Weights of a small mixture-of-experts language model, trained from scratch on English Wikipedia: 6 picks a token.
Below are experts of layer 10 (counted from 0) of a mixture-of-experts language model. Rows are named router (the router's row for the expert), gate (a neuron's input weights, with its number), up (a neuron's input weights, with its number) and show model dimensions 240-287. Each number is 128 + 24 x the weight over its row's rms, rounded and kept within 0 to 255. Numbers have three digits each.
Before each expert's rows: "gets" lists some tokens that make up at least twice as much of what it gets as of all text. This comes from a sample of Wikipedia text that the model never trained on. Tokens count by the router's weight.

# expert 15
gets: " the", " a", " an", " of", " The", " his"
router:169093114155086129085142127142107090135109138102099137100083128114152112176121171068103105101153087109142096136144095166127162157134118162142159
gate0:155164148086130111112133104097088137098121112112085124120136120104139138141130138119136113147105139122163120120146127149092152088140122143108114
up0:135117133106153121142141137150171100134137130145157081145150151144118096137115112161084159142170146134162129094108191100158104139118132088138105
gate1:093156087145138129128120135122125128106048123139057143126093148113095133145181132119130123134133136092083131115128124110101127123156136163141140
up1:069130123114107157103109116127112126116126115118126138102119140150128126120148119187118170129115149135098133136141115147123129074130121112141155
gate2:106144145155111188163168158126120094128106130117141111121098136101128137127126137061137103158093134099108121113104135116127136107093124099171133
up2:146151127135088169166132166140097087120092155126136121102126132102151139135146150080136091195094109135127127150077103120141119117120143139165131
gate3:126122165153107141114102079145110074159133129100110109140138138144153128120142197080141087089139120140076116147149074150117113154144133138086159
up3:131145130127142109118114090156132120102135134124119133135156106112105144105151177068116119088093130163071117162208080135160084141143098147118124
gate4:134137143122140171110116130132114175124106126136122038122130154130179138160153175106144107174175117117107131152124170098153126149098151120130098
up4:114153115130132082126107125102130145095127140088167124117127111133052120119125116156120139102099088166146141129131119126083106082153135112135112
gate5:168119105122137159076137145122122095119096134140104105146123092111127140129106135103129137102106112089112112094131117112129138147126123120151148
up5:151126119142117137154171103114149144131154091125140197167123107118126147163134071122173152136139158085150140065118107130087139117129136115173086
gate6:112144126114118125120158144072063139150139159135190133145125147157146116166122174087166086156114147173137109105114119179111139138139116119126139
up6:133117136128122106163104112144166148169122081091106130110121132121120105107153083167120157097160134128108121151137178113143133112175108143108115
gate7:117122145166065164157129144154119167153127137078146171162095099114135145127133148097143105125113145129141126104160099143088140125147130153124109
up7:133090141136075149111128128139134110141114140092153154136145109120143142137093089077131121139110118152144117101113119202085128122105116122130142
gate8:108126101118090118120111127135152100132119130154075153122127123079163114166118174092143116114151093152117116131155120119123093144189177131135152
up8:128133135114150135137074118133137126121140146145126151143133090093153160157115193097137105093140097128095128134121107112117134142168143114096131
gate9:151144146099127136104158093154164126115117124094087135122156105132116140142100137138120159101156132085105124103163156113145124134123119125137121
up9:097115126123158084149113166119130115109140102142170151136167134112110126115135108182155125102110147169155158125113135107120109099110127150139098
gate10:153132111144130144115109088105083147149124154120112143094133167110130116156135136097157122149153087141087139125161125166155114113143124148140170
up10:152109151123149161130106113119109111172135127112137124089099146123108128164142117107165139148131109130090126128145132144132098121135134135164175
gate11:140145127094099124082132139122102136153158108151123146139086123139106116119129119103114173143105104138126114112163138150107154137091145140115086
up11:103153111156118133151161143149126093112120121135136124142129128131133120055131094149143144151081144126177146160100149120146131051130118129150151
gate12:126062095097110131136117049123148166105095141164094122167112095146125106083096131143128114128119135081142125167149118121109149157120126140078131
up12:140076059138103130135097069107122133091113132173095123125120120109118158114139133119141104133108132122126087133158125132168153132115166152120152
gate13:169184153132087124139108124116132097157157080187072133149093123127147149132164161098107067078141142100133091157127083128153117180114135145126082
up13:113070116096179124108133148153111152144120118126140138110124106151117108128087120189125164152087115147127149136103175138082132123152103098096148
gate14:122147123116099136115100183098084088117131168151111166151127129138123137148135129064151121141146092141127125124150115124141125163142122126096153
up14:116117118108166166133142183151104134083114128166112099105088086163146163120129080133139165120106103133146126130130118124149125155114121161133128
gate15:149163142144094145151134126126136119140106172057149163120119134156091142116136137127091115109163115170112122117121143112139102146147162138124142
up15:129102120119141152105124110133148088080139124157122084153154132096147112132116170098128149136132143089133130106133111131101107108089108085138136
gate16:079100131127121140200120126098102104158150108114119181116126142119120158145137130150157082122120101104101107121154125115174124117133104106159118
up16:161176131193165138130125112159155166112148117156160148110145113119143135112124157153114142139137123110133134159102112115084107126139152119085127
gate17:130153130166136153103135161122151100123110115168103127141131173105158162133146170101148122112143160111129159146146107123145133175149132161132133
up17:127107160152155093099124109115158112135127174169107117122124161180084112134148130131106154153123134095153168129173156120156099154142148151158123
gate18:134083108126116136144132127137105189119117140166115155089118158164151135115101144168113137154140141157163132098115088106117137149125101142107179
up18:161159149136177091133120117094146097146127097129128126134093128121121123122112109113135114165130159125181118138134197084132096133115085159171106
gate19:132157109150145092140119094176157134166102115147132099121139143131111122122128129111125125205099104130136143126114098148115149121086130118109110
up19:159096135136121186151144149119121175136147120116126114109111112128169134084137096126128125112164139130128085172160146127167099165133131155129125
gate20:117093116157115155119115120131177102124146132132180131120130116096153120097083123106097146104149084092155151118137134120115129158115150130105157
up20:132131121117159109091133127089131147177148158141138119162101102124156135112129057103147174115104119124107109165134117116160140162146180135143136
gate21:166118147081091115145169108120164104160137110114106138138122108117130119169168104123158108139120189157091129119125168128132137111070133112171113
up21:131111172120165140106119131116112086139130142110140107154144173167116121136120105143093097110129186160139162126109127176157157112089143129139142
gate22:125165116107130110082151113115129079140152169134116149168137140117164136179101121074166124125113122144122117131148145133151093161143145124075130
up22:162101106125118127106156101158078204135137122138145128122146118166170139106119093172095160122136120068138123144092077118156152149136130121143114
gate23:105129132138129148120172095126136099121147109116114126122125144140135144129114107091110078063130120134115130113152170146127154120122133134094137
up23:168097119174139094150122130109139165107133145106169117141137140118120132159152136183111159112164126163143163139107070127138142093136125105163106
gate24:116149119130105075132121115174139148115112150106150134133093146110138109054105128096137130115122145087113122084128140145103131136133155171092160
up24:106129152163137134139159171111128127183127115135134133118158115129145090150116115149132123105154145161139109135123161071130153152118150096150095
gate25:117144082141122130138089151126095101123099126144095071131133156165119129150103135100100115130138116125119106129139103140116155124192123117105113
up25:140119158111139118114156118141124157149145142117156162135151100109124121135154130147131140153114165126104125163109180132142090109104125142131134
gate26:093127123146122138124155124144175103131131127133115133138121122107120136096115149118096139145161135149139106129133129144137122078089162109100130
up26:141154157109139110147128158157100164120142101099122135095131138145144124096140073178160119114145115124129160110145134082104145133138086104112137
gate27:121122122134102140156141149111099105114094113112110130131092148092093132146065140159136096129100090115130094160091133153177158095112113159147155
up27:140135139082109099128134113110177149116092111105111117131113167150072134122130133141165135126082083143126103164113103115097100059105100129119144
gate28:094095096146123133097121144112124152107156171111106106127157107116126101136145148139111137138134139121143149098123115158117152199158114155136162
up28:140088103112170155119104126082126167093152151103112075105176111150131156124110149123104157116107159161132145095104130127123114183162113171132152
gate29:110114141130124118127142124132111127153140154136145114113141073126150146153156122140129105120141130126124151105140153151129150142150137139127185
up29:105123084114169143113116143135122134141124150139143125141143127118130146114133104158114127141104113128109131119153085156127132114102127127125101
gate30:104137152167166127121126139116183119139119111145121139104104148119103115117117138133111131144142081107116117134107102100088149124146130113138152
up30:122165137106110120178125112130090173087123107129144101130130112155135157135118117174148124090140176121133133126130115136157118096082123152146103
gate31:108109120123102124118145127143107112121143159153111132118112118137121133137149110145123115133139122141132135110127148120124139200130098087156117
up31:138154149110168098145084121131148138152145106126140136117127131086133127145115129146117132148127142117147108169074171132128148088112142107104127

# expert 4
gets: " to", ",", " not", " and", " him", " be"
router:143104113161115121116171166146113111144122117137128133066103121129146084146158139110127119105160116120126103152176114147109165145163080154147139
gate0:158108128120097142118109143166118131076096120126124148133132128125178150101105163097090087124133127151131124101132121163088087108133143158151057
up0:111125102142163124104128097156131084137134145140114128099105158111120114121165130122156094133118109125138125123129155137157161157082175101101163
gate1:101132144159124135095151141137132094121131117154120118093076139112140132148164122109095136132156065129093119154139143140129116133132138123121140
up1:143175101120164089131133095113130127126158166093123110134115100129164114124120175136115125152135140113149117139153121126132153134133138157093134
gate2:141111109107147144147132146107141095117133139129107144131124136116094121168154112140127152133146123118125159138131136127125153100143111193108101
up2:131145095118129130168138141137137122175143139138080146130159122143099116185160109101142133162136107107088151111141113137133143088134134139126074
gate3:137081120091120194130146152156155070101117109131128196168153100113138149130141105119117125115141117107140111124132179141141148076134127132116118
up3:122120139123112138102148117148151102084138113114139144115168116104119134146135118130133139138146166132125083113167138118131132089079148143153130
gate4:134122143186123155141076162133125139143113112057134143152105144138112158078156110118129116103111090124161081183114179132117121162101121153139167
up4:109152102132126100128121146152105156120136134192142123095138123091136132104128155093144148142099122142093112088149098104153122126122129115138125
gate5:119109123151168156120148130134132108139104120116109122108110126135058137144121135131121136096139137118128149116102165114127170145168129128125118
up5:133137150143115135105084103109086127178152154132106093145108099135113120116146138115148110129126074180080118103129127147109120121081164149137199
gate6:076078122121174107140108144097114135110083066133177134123150133134189136130142109135157100209139136101112121098126136103088120104172140110108127
up6:163103146113076103082131132114101116117181121139135112148116099135140129096161132132136102132146128171132102135136138134103101134165148125101149
gate7:145153108097151127141152140113114144132157117141138110144188163118118130127165124128135161164129119128129123098123122130145074090167171151102120
up7:104102156148125120134154105094131138131113129138133106124094116158127132157079119133149129091121131181143154155152159121108138161102117129147136
gate8:103128135155085128093146127078176138142132148111095139129118113133106140120142133135166128136154142139127122140147139127109102126121116154148174
up8:111137119139168120112106151166124146152127150113165097152146132107153111138117128131117102126106079134132112124136124115142140182132158085129093
gate9:123136106120152170123091090145154157084107129098145136101128103084167113140064153093144155135113141131137136110125123123083143172097116124136113
up9:113154101090111068110125154122133151140121097135126119115088121127114172115142139145101076119106129104150113132099125097135142148157098129152114
gate10:121141126141137136153088094128156133113124131180108167125095132108123143130169141146127128151138114126142148111143168084109152117181104090119121
up10:098137166143151090122081105114167147169148151151091154142118102135066142159140135148150124190119137124165147105130147116088126132113096055103140
gate11:143106140128106130130104128148145113097132085111103096082112119118136111071133090110134124149115130121168125123118166093119155090139130113155095
up11:145151109131124110118105122121067111189130170169108169146163149131112132126088117145144117131173104143112079108113087134149106135095116141136140
gate12:151150161130130143094125124139146096111167129117116138145122134111162138092167190158151117143142108137114137145131143157114128150140124068156115
up12:121095124138091154175209130121150127119173144096117147117114120141154137108198113129108115151125164107081147112107113136125162124139113156101124
gate13:090132144125113119079147089120106120131121132118116125145158109123121141151112168139122158149117114130087143127156123156102176110101137151126139
up13:098123137103124133125104131153144122119109129170142108137124128154154094121140110127109128088106112105143137187119180095121150169117138079114125
gate14:100107114118063122141097110109119146120098170104074146122188097119156134141127155108127148122106125139128103129140113141112118150137126116141140
up14:154117144133158128128140138101110113145176121125168108112154142148074108157111120126114117162154160135126151111133089137111112121184139121134141
gate15:150120151109149130153099146106138131053139118155143122132081180185119135132114094155114135111154164148155100168134139140132157131139149122123158
up15:138127140116139099165106152112123111161126136134138084134145145162111116132103102135147130141121156174091129089123112147128134063172157141113111
gate16:147143113135127141120167153128087069123110098124133134162145142114141155162134140132113116136088135149139162155164109119137126137088137102141122
up16:132172158117127104172104137126106116196165150179154127161099130141139131142124119133182089142180147102118163093100113136162116134125147089067120
gate17:135087153119122146146136147166133128135057111160154123138117139170139147158146150154142128082122156167122106171124091087124091124177139145163111
up17:160165090156115141120147092119149174099134108119111089108113125080121103144139113124143141150086118098122104128121155161128128112107133152118170
gate18:160126123148142165130162117133156163096153125141118134158130127115159108123148123136117139066131078157142152106100168098120115087130129106116139
up18:146129140119092117110085126070091162163136159158138147104142120127111128154105127128128144117124101086117073123087106159179131135154134136108122
gate19:146156115140137134116103135142131162145148072121122140136067113106149154105126156127113153129140145092128159127109132099165177111110099115131153
up19:080123111096112142158116119092118109107094139115131110133170131127099115137115126104146107106098113152117095132118117151133058135152146142155115
gate20:162135169147142128103140102153160102112129096148115117158127099119118113072133130129142112087162156148146118128089115117126120164132148145141145
up20:139134111137133097137162133097125133118125196123138115135152154124108119143099101161129127113087087107148144127126087143131090084079122129152082
gate21:123092143150126161127174109094116115107112129065146108091142133124098128124128134139122116158158159111116133119141137144097142122128083141133116
up21:156160137129118138203065088115091165130134148118167099144125137113145140127095142119170129097154159154124151161116083127133109168111123125089150
gate22:106144081179151116150114142133157150131144123093133136102136155105117108077131128114123102149094118129116151132119070085143092174116122179189171
up22:145120168079095140103155111137133158128114118142114113177135109164160103185119139147122164119153142155146094122138170167107158082126122071095079
gate23:112105120107138108152137131146069149146163112118136132106101144093136115115121104138121099129120184116157153131174116156171129119163093129105141
up23:170155173090126098111138144137120151131120120131139135148147143183118117153143124112170147109102107153139121128088157106117108138100141076128093
gate24:097108115126161153137158145139112148087091100136107164111130154199134147135128136133096148145139123085123104138146112143153166118124088125129141
up24:123103158114147061154167117147129152172104138125129131085122125142105132140097116121119136141133117121162119135138161140140156103107131157079119
gate25:107143154177130136193076109124118091102100116123151170132133147108146116105152131127090107114133136138071138136096119128167161122145113161097127
up25:133123135101102126172084128122128129111156125167175125135156091122099118128107128122107142117135122193112134136145098149157110133168119143112107
gate26:127104113129147143153112143130109156140122101115121158103173137134162119148119114157072113158138111061096171138089118167158129133167091089141097
up26:116130132106155095108152162111118097132130143095133107139096170125120113140116098129168163089113175112130118125146129091125120145102177122138116
gate27:124146089107126132176086147121140114136152147122105106126146163117135115143138059161118131154116131126159149058123076109149060109193136099160139
up27:102124138096128112082160080122121130145086136162141129131104102134115157117120141097140137097129108155091114196120140137096158141085115132112147
gate28:168083137110097141128164188163125083153118158139101129134133119132124131118108102145126159168136109118176148169137158160111127102129137114114100
up28:172142154150091141120145155140123119139183149111126146125157135163122130125114138124080140137120112098125137123111108162152094125163121137090110
gate29:132163117107173179162081140135175144132116109078101155154089096106133129129121144082149093128091131107116175136107177077097162164102104109139123
up29:102125158086161113115143105131146114124094130150123130053116109120125125101119135132150107194128089082117126099126134141117108138063119105128148
gate30:123099114164078135131113098130132092098122125142143162130157132151168131089117082115113157146138147128174118073128084118144125109132146139178149
up30:115186132117174117093121168133139127133140130099167081171145114114119094140133146170140133091134107136131135153123139132126095126127145092120093
gate31:117135112114116167146132150148139111099115113129106129174126134115132162128093135104086131112140180114088129156128117118101156160096104134144115
up31:074160102144124146130156130132124164113125103132139144132085118147096146116076141106105121119106185135109146152126118129111178135116037150142144

# expert 3
gets: " the", " of", ":", " at", " in", " with"
router:136099102126099134126133152145118136175128112128133133112076082112170118166096154117101128124150126125142125170146097117114146142102129167144164
gate0:145151129073118078136094100133100087102132149176105119093158083139154126092069128075145129118171171135121132136097164146091117183171125110107127
up0:130102103155119153139121143137132138130149124105134139149159136082114157161174122145128125116098096128128129119131078142128124112111137144124074
gate1:177118150131124139107149082156141144162104122139133120131128115138151127160163132125132144155120137111103132108138139106141127083106149159107142
up1:130101175107126123160116133177155143123112117123124118169126136152095101137144149100127123114174141153124090135086126142088102116136133091119172
gate2:148085124124081122108116107135163171123127098121128168119108110147143132114114131130086117114155130122094132183134108117126130136119112097139140
up2:115156128168130118127129095183137119134109111080143136139136145110086126130099155109128128166134131094187139104100163101091105112121137109194139
gate3:111092147156159155121115164155117151084172158096136105129070129096118110097160087172156158170127143127169109171072086155123090113135109104138132
up3:149141093143127135084144124143149102142088168139091122133124119132131124093085165133135102105099166121081104130130129156151135153146132163128153
gate4:151143138090120159136156124152134145115162148111103114091119150144103133117118119136055142167097131126116126150121116118146165150134135083108131
up4:121139127158144104115089144087098099140132101116176137149098118144123132156150117096139174072150083128125126112148119106120140129086126107159116
gate5:118105110112122146137142161190108148104115171133120109108128105106099124176121096143179144108125146119097114166146101130117121110157105200124085
up5:122121123078169077106135136087103092158102112085117121147124087129167124111120120105100121187128140136141138084102151130134124159101131090095140
gate6:163113134148102112128127115146138119123146151125127120144155060136179129130092121099196163148129107137141106166097134136149164129112115118110146
up6:066161104084152117111132151128177180112148100100143128113154154117134108118144105147108136102136187126139131127136141115124093144136143133155124
gate7:119114067180125090155120118125071124140157158112134156113120127126133155155149142093134138135118077093145132136107145143110148113140133145105106
up7:131156158085115134120156124153158156113116129120085112113165131124149108103112179185115158127135183184121080112161101125156128122147114126129169
gate8:122132141109114118133072142143091145122107104137157124096109102128144136119095105155131105109074126119173105154121106084143150137104131136110102
up8:126116140153158106120135126108128122119117149138131132166131103121107118162163113108147113123171084080116160128135106161114139114148145130091111
gate9:117112121148113135144107135090130137174139095201168120126114174140132119115136134119158144125102129132113133091100142148164143128111098135123127
up9:129140144130162117104113146138115057092133152078137148123126127109122116152123117144108103157148106139160089146138142141138096144151138095107098
gate10:131103079146080159145153170105106132142155129136134102116092149099153147110112109104134104151123107122124147193171107146131169144114111160148132
up10:139099123174131169147141184139134125152143116172112100115108156110109140106145122136154127123108114112093155143198084154119151150105144142168113
gate11:125102125158180133125157129111112078130124059132140142120099139139126146124129092131119162100123124123138164140111126108163114155127111127107126
up11:145189106117071095191108101125108119106138195095130133088115152111132140122109143129119095127133111093141136079147133179110173111139161101156118
gate12:114102154132133126113155142139127114139142123143131128129129163146125142180132143099123133106131125119098112129168101111160157165093101137107134
up12:125172140139161110117118127130117167127126158113076123132142103137147103086132116146128124140130143123154120110118153125112114164154153112168126
gate13:141105148100130136137150077124144122120097192123141124142090132186181149097153117126147118145148165142085145118140118119137149117146140137102136
up13:104113153161144129125136142139121151153115103141128145143087172123133108117150132115129089131158138123111122111126166133115121107127129091132101
gate14:079107134065139133161109148116129158098151110115141108120116146119115129133135121105121068154095120112131124121099148114155142083134070102096101
up14:116125122190148110090134104118112155143141157140154160158156114146127152142083158125162148116131116102107136148103147130096092135129142196152151
gate15:126129123119113108148137121138136138093142142101112167174127137092123120143089134100128115134094128106080134144088145119096141147136162118115183
up15:118142138095123113143115159081091106140169115126172103127162122117131130102187139130173138132159117179143150127150144140140089154101113139101079
gate16:134114129132097128147100167126131152113119132151125113127140108137137145138118136143108128117109121133096107125125107107147119118159118101100115
up16:130095132153121146081131115132178063106116092141171134143134126139101088109139090143115146102149150149173126128050117127132126097132138106125134
gate17:104134149141132108138102120121085125142136100110143127130142108114118144150156113108125100125146136144148111113141139129139092124113127135165176
up17:144156108129121137099206125121141171159117161099089118118123138147149107139099130130115173145104133114095123134108132126154149160159119119116101
gate18:134132134091106165091072188122155102127166137124115126127151121123130143159102104109136106109110133139141162126108148127131083105118104163133170
up18:125151166134107139139121120138145139126122151092127110113108112104106120087194167126099125140100156189110133116193122111165131079121110114133174
gate19:138123156102152107108167096126126164162070118157079085106117129154137131103107133123144110131133150121148096143100132156121151193106116132123133
up19:106174100165153152132098142110137126171183102088165151123151136112147110149166110110145175110113100116151157131133138120129117114152133140139117
gate20:106122117137116069148131095124108104150141142149135138132157135122146124106108132169163095166133117114148122111167157098131119109140139183110099
up20:099134139097113148113116100116113160129135123169126106125079177126150104149139154160138115093139086121079160106114117141122130139106197103104150
gate21:108098120118088142110131105081143124122122167167135117160160144149103114107129111157129146119108166150104149118188198087136154160115089134104146
up21:137111146167132171156162125112141114144164120140152135103141131099160124112160113125109128142149101151111145111217129106151120113129124111144128
gate22:142143141122118105148137119148119141136121145166120140124146060152146142160121141149103091120092125155129138151126133114140103125101090147159131
up22:143139149112107149117119131102088148132105092150112120156160128179113135101168106191093150131123108165124109147130109117180117126138119121153115
gate23:145114121094124179168109103103140120111102123096119136100128136110134151107111128091108127120161111108105171126134126153154177152151161134122139
up23:110142139145131059103163149119132143121102109097142127133117112112124113190149138136177099121090132132148055099124166108087090126094116117137113
gate24:092108118131126116124082111099134110120159099124120152134163136102168137089173160140177134128068154110165084094106139076104163095120096157133149
up24:114139192128134106138160127102138150149125125130137113108112163196126118134092125144142120136161119139094176127138108176143124130092171093131136
gate25:188131101105122127121100095135122115097091151107079147079123117146137162130128101141098102105102130149119162154148106102124139116130142178184157
up25:155119124105175134120103137113119098143083106127101156082107159130119130110114119155143126146105121143123213145100112106128109089124126161167114
gate26:138116118122166146108115145119121138111172134148133107125127139110175150148106129122107110111064121101130102146140131158157156136136105115104118
up26:122106115124139127131111183105126137149186151128132124103127136104115144141116128149078121126108133143125142123160134121165128109158134109128118
gate27:118182112138136178127116146090122098105122107135116152159106077120142137134107151134151149168128129122124193157118144133131159091126115136124099
up27:116118118125111147121154082168127118148131118190120140166171129161067118072060108152117100152145103162128131127130136129107105108128124112133143
gate28:118152102071162127138152139155135149110141093111091140126114122142150117137122180119130091152143126080147148145176125132103140186144154109121072
up28:125127151139135146145106142102168119119135141128099134118161150131106120121111086079140182134124119182120144094127142136136108112124095174112102
gate29:138133066140127132146099110129140135097111115134131130168125145085164132131127137105131163164104139107146106156124119134127125152142141161136162
up29:136132127112154145124138160129140122147139108135127145099128149154115129118135105141125135166161122157162123130139101112135149130135122124146088
gate30:163127097115099120123149115142094115112095143196113123146167087089077146159140127117108136156156140101177099100167146150117143115111124123099147
up30:127134174183127093139169097131138139141103159128117101163151145173130107121112125083134115104147137092155122127129156152106127160154133123157132
gate31:122105077091092195123132141088141099146118100154104177157155138124170134155168124112103111081113149111168134160098149150164092131104116145132130
up31:151167169150172108133143102157140106130140120124138139092064097113101133126109141153145172157143132140085093057144074149094135139149144118125088

# expert 62
gets: " a", " first", " used", " A", "\"", " for"
router:146111098150115115109152136140133135139108144138100162119101137134158115176113186093083138108148114131126148144146139174120175135148130185131159
gate0:121088159084118084151135130134133118148165069142155163124136164134077107126147157145102180115095140110095092114162160159091082121139166123120110
up0:087144144105117117122165109160139114135129093139126175099157159134136114142085109152120176103129146184128114135151119108110139089136172124132145
gate1:142125114123138124114147105106112086153122102130096113121176112135143105102100178144125133133109134139145145074140154147129116088138136149141126
up1:119123147108131122086128132109101132140127135076142123140109121081099146155093106148137119125134088116149127154099181163134098162111107096102177
gate2:102137171117106134178117103125179104155141059153117146098125155132133137109170135097091107160112119092097105110169108060130123144118109122134127
up2:124182108144141141103119134137103161098117146099158113127118115146094124138103136148179147103163125136166171147096136186119105098125119121159137
gate3:152130150116122101127126167111119130087109141126109150153123188101109124156156163120120111095151176146093159108134127114123125117117141111130180
up3:090131111148121120129111109157144105124144152132135070097111112122116144085132069136136136130105116135172100139144154136132144116159131116166104
gate4:101167105124152143094114145127134126157106134128139106118152151159126123124128145139152198104131147144131148134127103127122149123125129142173150
up4:112120143157154104141129130133098153129203100133110141163126097109098116127158106131147122165121111110174105163110062143109099119142167104100144
gate5:127117131126099092108127101130092125135166125168153112148156130130139119180168110148118075120152088101115101153150150203134133119126136146117149
up5:123115133095170130163184124137113135138076142142146159093156130147116113074113125140145114135133138182151131124086138058108123131138124116131106
gate6:128106155105123125152134159134105159123072116166121112151113166126132101100180113113130097107171123125148114114078113102150122127141130098099125
up6:139160131127154067095130064092133103149173103120130111097155122095092153155100124138149132121097126120090109133152135111107147115111107124136121
gate7:119114129093120080127096158100121112147137074107153106130124118111185131104111132126130136153074109133143127113174111148159135146126148128185068
up7:136124121148100139130110151145148103143125118151162161119121193143191153079140179160133166123107115124166113156123093086168147123087159136172109
gate8:136110114113126134112119142155160173136121139128102183127081113121145108074126076117141104151119155085146089138084131123150163164129197118159139
up8:142120129144147128072125115078148111117142143129126101139148128118120132199132138143104168079145124125152168158101140097165094126134049159155109
gate9:136115104135139120112147189125119080161087165088121127133146142123143114145123121136121143164147121109119165160122175155158129109123158160108100
up9:127143118091178133134093121143152131147181092150163103118122146080115151105124126096130108131159165139125078104152092138107127146147084086148168
gate10:107144138120122129104121175128113119143072117181087108145079090139142137116132147121125118116111110146128141138148128120121073148145145133104083
up10:114133108137116165131117134164104150127109104174132135129104088131137166139118115161134114061139093112103155112141115136127080153121108164113109
gate11:132115104149111129108122141153112138114175164141108111158111114104118125163114110153118146164133140128085133180135131143135122173109125141124112
up11:152105121109113169134152160113127130130157100093153106169151141124135123140155094153137149131131115144101103153115109104161117136136095123123110
gate12:172104100135117078131159104092118149145172103145133124135131108068143130155074134114120117140122118175106143114120135148121166146151135162125093
up12:141097075138119093091129104103171168127163089135140122144103110058105150121101130125117120142103076143141137150128115104123137105120146135139108
gate13:129125142111138156138119127123069152202121161097130139147134109117145134132096092139117094154135123094117158117132159105141153120128135211136153
up13:122145125155135122135137156141138162113148100125139119128106158118112094125095109132123161108128147150143095111113130102113099106110124124152054
gate14:133132111161111132170118105093094116115106167152121123152143135209140114136126128132074134144154146123119176127113168204131131112098139118115096
up14:149121106129124149184146122096145121158104127134126114112140138129085145108112113140117125158157125096070117102136115160117137107162124122131116
gate15:096121128133109128132134116147133132129188157174079182130131127132147121126141102140153164123112146106130092132143129158148109120125097147117167
up15:078157146136083126170095099146147072129143137181095149090125117096112148093166147118128122106165121128135096113098139118146117119111095118102142
gate16:129103136121119116140113114118129133108114105120150208113151121173116111145117150100118109119145129164116160123156133133132114126092108097085159
up16:129142149111158119118149133137142114101096133119113101121099101154114132089151110118158113119115109135151112121144071065167125118137159117097117
gate17:130134134174156161148137136132107120106137171151128114083147105132106113132131089113131127120122162168168091139162084177147122163125151133153157
up17:139133143080134085134088107131157106164111097088143118134121149105126156122153131134090132146109134094135135123117155113111146136137108115157109
gate18:120115095130085166146120141167139098105097148133116145080107092121096132130121156126101091141114126130111128167121109090080126161120120127106109
up18:111123101144068182107121111162145141086141133125109137105130099138111130102122171132101114185125148145099096149085117118056159132072144096100115
gate19:154155131114111132112121114114123159140070132115094119143127083167124127111104144129141143101102135144137119110080121146144139144165121136117165
up19:132143139075096145149127101140150142127156091093118117111141132110114135083129131097129121109128160103120121097101128164064127099105141165159144
gate20:136153135146107133117155138143141104161120148109136095119129103147156120089164111105099172119120132161142154136132118101103155120141149106149122
up20:087111134122155127126090143097117137085114097132107123125140201137121107138122148128149142139134126112153115088094126138118147142139123136099112
gate21:155117151160063137114143122095157185111145157138119173151119097173151129196148173104123113115119109080108125111152129145127158118148176110126201
up21:152111146127074163134143086093139158110144129132144145138133108167141152168135148122129126124112118069138117127148140146128172123146133099110169
gate22:149137117131111136080120180148144143143141170168145137120090120176156134193110180125142141152127103109094103153153134146124139140113161096160118
up22:132139143150109117147143139141123131060142167130128128139119113158114146131161143135117138110077131105146116135206173084135122114083128123127146
gate23:133136180167097126166138122150121128112115147119150099162150143054147113149109170130159137124148115150133130115156127159118101132151105095116179
up23:141122167136123144152139127141107107128089121083158112149140120092125123150106137098144140148151099163158111143102106158138038089158134108159169
gate24:127121167135131117127141207090119128163091125112128128132123117166138112134156112117162130125091130124104146122116128124164101123158165161120124
up24:095105137150168127122129120121134132104144084114173085167143123092168129149134131104148135132148102155148164141113167112087158122088104077087152
gate25:123112071165136149142097151141128117115087158161106079161116106156129128092145115092116115126112146137068152088096131123123178111109157124126114
up25:165126168164118115132148125140131132120155081162151161141123174160115137158131122123123123089149138114123169141151161110120105108163105110126114
gate26:139150154141136172119135154097095144108121148115178137144126159165133143147140126099120152105109120128113152137109101142191143150136144130124086
up26:146102091153159156133111072144123121138127151111141141135128171092162138137126142134131131140098130139147086144101137188172113171119114145117102
gate27:178122096132112069108109123122141152105098143105186105122119142130145131122125144118161171108137121088136107161080106106134142132152130128115106
up27:114126133117115169133095119159141173143167104125124120135103098124100138081121103145119126100127136147074126092148130102109118128078090140165080
gate28:082153144140101107139087068078120158108120163120103123150163138114131105163141163120139090166104146161147125123156133115098136092079144133153161
up28:114131124137179164123105125140118111181148114107150166123152132187111129150102112166113109162117149090107101089158107076092113103170088115143115
gate29:167137126120099150107117140147176128084101179124086113134066121138158153154129141067142147098134120085113119129131095141133132127155148165121166
up29:101184114147131138138182118130106126127154112154161142121149118155125137110112129203132106120158145149134154126100113085102088131127096140154102
gate30:111118131184139105143112071166149115125121157146126176074107124113144112117142136147110098139138150128125116130157154120095145123139106155132109
up30:114116141147173111139144052158158114122114148159141132077108127112139166102144110165086107141157147126159152104165126120087135140101094159135103
gate31:122103087141112180115118161110123130097114130138104151131135142139148141103111158127101128096144126151121126152131140143148162136158126164105058
up31:162117086059123150156131138136122139116137100112065132129153139119125131104125081127100148164152137131100119119120133120146142166135144138107090